Below are experts of layer 4 (counted from 0) of a mixture-of-experts language model. Rows are named router (the router's row for the expert), down (a neuron's output weights, with its number) and show model dimensions 0-223. Each number is 500 + 25 x the weight over its row's rms, rounded and kept within 0 to 999. Numbers have three digits each.
Before each expert's rows: a language model's description of what the expert responds to; "raises" lists some tokens whose logits its average output raises strongly, later layers aside. This comes from a sample of Wikipedia text that the model never trained on.

# expert 14
Syllables in Spanish/Italian/French names and Latin-like prefixes, e.g. de, pro, re, ex, González, Claus-tro, de-ci-mal.
raises: "s", " ", "-"
router:515489519526488478515482485503513503518513490497514479484490530504494497484543537531479511535454501515509493446461514528450510536479498461530491475527496454504515481472504484484492515497522482560534478460544488511513481530542487459504526498540528497530488513486482484519523502484515515504532513539479429499508511529510516518510493442506502564520468479498496535480504453521517503521504465471448523475513481457487482503510464472566493480465511496477487537505479525455491481494490463502503490521530488491497484534500508481525503508449492494514501552482520543477505493451507483515470493512523539474511551513493528515459511462463483460455518460494488502488490530509474478521493
down0:557532518511505487495508514549514537529504544475483473514515493521516498463483496483524536540490489494524496496501520487478454520530542516513486499496500470532475531446515581514454492534512496475483515514469486520485479479503512501539519506513475508492545481445546490507524531488531527497491469503501504502498530535463489521506498497540467498549499463528505511516484424516548540509489532485522492508549459478506531494529468498525504498514507515474503532555481505512536511510518485478518460524516508476484500466477521561476531485544490485496510470491467462530537487492475477500465480502523517504487484497460512541449497499491474497526501506495493521491501502488473531477456
down1:550546488523528454509508493499520474516506510489472543503484494514487474487487473521506511496511492440496499517477443479525466480511504540495463476479515526548504501536520490498470478536469480478475463507461456500491452502496478525498500472484498450532494518521529495482478492495479494452497487476487509530532462513465481511478496458490473486542454498475497483474510504567522507499485483509541535495483494518519499523487497488476481513487556500490490517444497480517455509468532472482487490518452524510487499469467478509525489503504499509508495497464523490477456557486524487488501494478445482508427501510514498511494490548489464472474482514480503563523508437472513480496500
down2:526534535530456530505519454475486491483491541488523459528519461519514510489533521497479535513514521496446480518471536489498495472482501531500539511502509468502488499505488497517493459504495481493482528488476489536526504490468491495495494457502485515479515484495505465504502462491425525494510496512460473536482485462551515518538473532473485483431501500478481506491518568539530513548493532477516528520511493516506478491546489529494514468534509504518479507489472482472503520534461557469534526472455481504446512513451459493495490476508484508514509517465512474527504481509491495491507554490489500472487458533497491483515480549528500523507489517512500509482511539536512562506468
down3:505543500485529516502476520484468485451552546482496510476493503553558534533478463484482527423512493530501491520501461509515512495491546485500485496541509544526518515534482527497465453505465541497451493504500472488478523465477493497507530524529511481496457473487522518514502519477478502511478473500514518483512454509487542563543510515496468513507504521514471538530499510497522507503456475507465452517486500518523450509511533510483505498524540514526494481508465526498493490515506460494491454532507484521501487502471499498471478467487519514518486492503462522538525487460511498497512487454446501492511535515508487490513481475537528520485524513514505482514511525506523411494516

# expert 15
Commas, conjunctions, pronouns and auxiliaries in running prose, especially that after believe or argued, plus and, was, which, they.
raises: " |", "\n", "–", " ", ")"
router:478539492474470478478491504512511487496487495505532490506455521508518501497516451475474558508546506532484485495453499490503513473500472494501472511464524513484496493492488445515542546516477508474421511529520555485504475506511480467511488488473487497530508457521514486505491538470549473553494487530476518503465524493548523509484530506480559533516515522541498516490509500504514482486522501544470481486483523517483505509532521512487510487557495503534482480442500533495501502520565511412497524492529523477454493482473499507476512499501476499515524521497476476524493489523422509490494507467468525514445529499527495493495502525475486504527523501522476491495504511532477490506511
down0:517533456498470501527495482486523489520503471496526472482450474495517462490499431504535487462489464474474558492521513551519454450440451518482471499472528484484505541492493490516531515476493474455476522526482540535481562482471526513498457452534485460491521499514512487466500494500529481494508483542509483505500492473511518518475497480562508498580519506483492497503480488486493490468458489472560511509512486485456486506498471513505501474510495510489455479462470506461506531473479483490470493519507498457484513482518552501502500507450503461488491505518511506496507511482522498548508466489514489483503472474502495493492503501478509487455493464480510473504489491490474491529460
down1:510492501518492517477545469506506504497462500502506504521517495487479511518490524482480511483493520507517523518463473454494507498496517534508500490450500481531471505446468518467482480519519524513492508524477495470486554457469463503517504462499522445478493480512495511529447492497524515491529497468513504480510480519514505486496483514474503487535465510505499436470542472523501475511495482496489557509490526513500466563530502468505450479505472514482503446507556493490462491487470509521538556494470513462518514486507485541509514531477487535534502511485531480555452438516506532506526512490520526529498505469477525501501466516499545496516565514500502504511505471481472421515484
down2:510518479503465548509523523491486517481507479508500503485494485483492473486516400482513464527521495501522468484531520468539471512501501499544477483531480478492500504474466494525526492463470467540515510484500490528461502483548529520471512476489479532523519492471488475478524492487481486522462476500515493528517534463482492464522518521510465487454444515517484542498499524465476534500481461507475505510510509492516503512514502503539493555494524547530473458506505492485533484456468496485504506492507465549479557497474523503514493496475470472509486454478497514481519499517505479482524577524523484521509464536547516516545512484548517524498505542482482491471491500534524544505505
down3:490479477500503485513536485499516532490485469505511521515486509465521501486515486486523465511477495486486533504517505509514470536502475514497490499512489518518510522495495552447443493538482537490539496495504506498524545508511520549555494562506467480486497535504513516516492439550505488582448476518463554552507459495482511502494498501512487517500464509496511520483503463525498481524490510503534511522499538478481530505487475537479458517518491491478519532499438514502483521514502504488486482501492529487503488454478485501546495523496517454534467481518516498539486535495442469513486550532486509483512513503490480533492525520521480500450503502504430463463472471460508479482500

# expert 3
Word pieces inside proper names and numbers, often in tables, such as Rava-is-son, Champa-ign, Dhe-er-aj, digits like 195-6.
raises: "s", "-", ",", " ", " (", " and"
router:508507522509503498501434527514533509497496499478514496489507539515485531519503514500509484532485461474493504521542535512498508492472463482529481494537521508548487452497498533476452462495469519509501515453506536484502494511526483450503531484514499504489478498526481506507504496515525456448504493487477516450525503449508506495507476550495530460481498482492486491534521494483462510513534479529507556458509519460487519484500516459486502505496483480474485539554482460533476492474461528457496475507516493517472539492554521505489528520526498527482500411428507539498487521469509481508516509494485502467509460470474515531511498474533485495460528539515463512505495500513532526483521
down0:485485574501483502484490478502483523502501489482486550492506497527549503504472490473528470543542530496506489504503510507483519499516512529475485564486508502493496493492518486526520457463490493515471487527492479479457460462495517512536501437485442495488513458459492483476502481494499550522482478528497511514466516483482471530497492485506474575504508522484493517451468499498509463507497508494446502494521461499447470496487481512538497483481504500490480472489513535493532532507517475499459500493464541474433505453484480504519490544483489470500511445509532518496505461538508497547491449520460466503496468494494488472492487498475537486537511466471492512532483480470511469520508
down1:507515477507563495487502529458462467474461521550510490502485505515513489486495451513447498509506538501518497476486453518514504491555519505534435481493516525481488505548534543495527527495503511516527480510504556534485531510430513493536525522495511496504476500468551513532494494469506505507487510495468521517513508501566486471487496480511526509463486490450489495509520511463491481491470500486523480485520484472524530475491502463494500518484532506462497486490474524486536504496488482536489522471463516471476544494494514529469504519472465472487514541558487458535505493485493496548505488477451477481499504530493503470481475468495462499483477561501512504498506439513514480531488
down2:500522494525462463480520490510480465494522468522488526503521506526485468481520491498501530489485475490493501472457479492561496479548486531510530524489485477471488506514506486498544476474517440471479488467521535506495506501522509475502491485484466495543421495448488517497484462519541493500488419500544489525495546508510491479466502469501501507448497542524465447491496507495510471485529514485525469523481526486505531544520485508486558544546481486508510436456497530481487536510513527483517521510505507506478528518517499516511503500465454490481487486506507486520490501527514527497485513521526498502439485469511496492490472518528498544486511528503485468496536519463523508556498
down3:508533486484543476459507516505459465527506454471460533481487479486486459501481489469480500471507507510547505522503482520481523499544547495519516490513480489527486538504511514507505479493493512485527473525544490498482514479489521517482478525515442531477509491526519492483485534500509526474525508446485493492495495527507510489517540522441521536505528532521481504524530463462485487497477461474520512565476536508474469487505467482510526490480498471474482483504502454456491439463507468485516499528449501482550501491504538520507484495514494505478505493525525512513479564570495509504506512500471452512513437487500508527513542500527496488497466488445502492469513460497504526513539

# expert 10
Short letter pieces starting or splitting words, e.g. st-ick, st-up-id, Trin-id-ad, plus adjectives like national, black, Soviet.
raises: "s", " and", ".", ",", "w", " in"
router:459510513529492487468510467511472497496481500479433507491511478515489489478512469469483559473511460509520476474493515514541534510560522501527554507480497489526531487475497502519507559510484490495549462509485432521506548477521509522458467505490464532497455521470462499465511516486538512543509505483445542512518432499473517496497516473513464521486500492455520500508550486472494482481462479501508490549495511498537479516489520561492495494490522514548520471515541486468516497467505483528484534505473521495482492475542476484485500493525503507474474556515477485487501499500484490480515470481508495553514459502489504478515499480493503513484509449516513500488499520482531526477494
down0:510465529494471504503480500525546508480483536474502509532496473467530515459465509534506495492475507502537509490548539502545480509512495522501487492493471543496512497488528492523454491488481473480557522446522495527527517489491500501519455478474445510506493500504555472435480489476479473511487526525528476494542507491472506537515534482551510503463478485495567531472530474507532471510528487460475529462497541498557485512498570486515505518519540522500498504511481533513520488559519528484497473487491469485489480498520520477487476476518457525497468488477482516503487479501532468489481494516498513513477512441526500480503467544500503486463521529522487485495490483462508473512485
down1:478486484487528469486538504501485518518498496512521529485543488517479539541516477513506491516494545498509492459498528465479497471523467512505493512483544477495520485514527496500468518507501492493468462443568528496534461510504501481461515513486507491475483503531447470487452465497502531540491470477504501526525489516476459472468499422536505487492487470488529523464475464541507503471507466467478505506499515522502510466457515493510481438506513517454495542474539478463505504521488530498435513518536511550508522496507544483524497506523468477483494494487477493469546499470485514510484556504469464485474487474495508466493493540527500476498462505512510468502486496488510448496479
down2:517535540495496531493524468538487494513489447524518477520510524505501510511474531475487471505483510467476519497496475529477455513560504468481532449521485496507484482491539545484540501498567528464536507476499475507506493533493497498524469490564489505454497528493475473479512511486507518513502493495507552476516530485499497514501500549480522434513451525537485508496534507477520510535503512462465548475529438476482529531473507484496500508522524474489474471505526484501523497491511506461503532480513525523512519481517528535500488522494460476510503492464491525499447532509471492478496553511477500506521519514462524479511560479484497512539503520499523482462491520555501503502547
down3:529469502531548525562526497530519500499518512468493489505498524490451491550493516525467487485535479488493518516539503532463497484510507541465525437461500518467537519441530518482491488515495514497512483455555492458497495507550526484489501502484491503518478556499477485526507474523505524454487511469530492530502453501550475441547517482489478463507516502485471491512507481500505478477530497489472471488543515522448480507517529512503529506522505512518493470473500498514521540532516457490491499517544477503533506517477510530504478520542538533495469493507523473487483475493498498480505512493506532503463492510540559511487529449486526484493471489502486498479454543485521520478508

# expert 9
Final letters like plural or name-final s, closing parentheses, and adverb particles such as on, up, out, back.
raises: ",", " and", " ", ".", "-", " ("
router:542497508483518530485533465527479517519482454565488497504500461466495538487524480448528475449499533498496492511484455469445498493548481514452508497463495476457498513528523529480497543491517497466514500483531492489494489506460494529483473484537511489492519486531484526526472479517461515507510523475492466506509511519540490504499525549512480527471482506496524465515509528506470474516461510481458460525504513498497498484512482521463553491467509513512505488502533525519501508481517505543481464510486498485517519533456522549481498513481468444512539443491508455523493482522495471467468497509490477505513511533524467503537519463464501472477478508499541551508495499489514552523528
down0:494436508543515491478510526527548526506505492572481506474508501456499561501496480510499487506484500461485480472522482508500478475511532510439463519500488458518445494508475507460529513491514538471500495502500479531520502521549478484514464521519552468497465533472509510539559484542485484502451507532492468486531532502523493517505487472527490522500479485540505540474504477500490468528467469504500492513501509488515505511540513518492480495473497520491485503492528531502510524494536540555498493498515485494561512520543511560483509499525506520528502476495510490520562514529468523465536504504533510480485475536527537509483490514527512521483489478497464512501516512491538473526453
down1:519496478482505480509561499516536479517498533515502492497516589468466473488524495517525496458503496520479509437486493516517496508498433450506491470487490500506478508483527471471493485496468556488521492487491446509503504496514470517456507535489517473523546484516509490500513499480491549489515534478512511484465487501474488460521521471529546495526484578509502464511549506487500484488464499534517528526518500506527491495507532509515514487485506489480483482489553542517464506503475534534510502466486488492474480485532504516492458491498472532520472533527500470535518542476543526513509479496473491533464499501510476510483524494486499534500459472531453568489527520506495476524514
down2:464541504509546511451538510500455486482547563485527530530545450559502532511515489496496511493480500517529502497510495512546517493455512511525466511471480553490480508511490513494499492508504501486510494496462529486533512483476535479531475516480488461508524554501506462513492463496496552544539512534524537498468523447477489523490541486495495481502485494504489529526474503489503497505512502516513531511528511517517512518525535493505466533508500549513508483472508483509509517441484471532492526526500487512465445505524454488461476481497524496504480465515496487536510474523473473565502491519493558507474505498466528437486508480511491515470485519516521530504489526473473528529508
down3:478520530480479552467499500515507471497537459543513515501484559502498458482530487491508485502506498489525442529476474525535489544492529520512503497512503528555499519543499555418520491500515523513495487496486488512507498474489518522488479547502457510454484511519534455506511520500510477468512550480504503479514500453529501500496493501466476489489500527477448484504507499510513528491495531461487540466496452560502518514494538503500510471484513510476495508541488515490528505457525496493520473496493504497506513530504488523520484506537513503523524514471468514487505481523509523465512462539487479518455553478475461412460535488470494475478470470507506505478502493486511506522539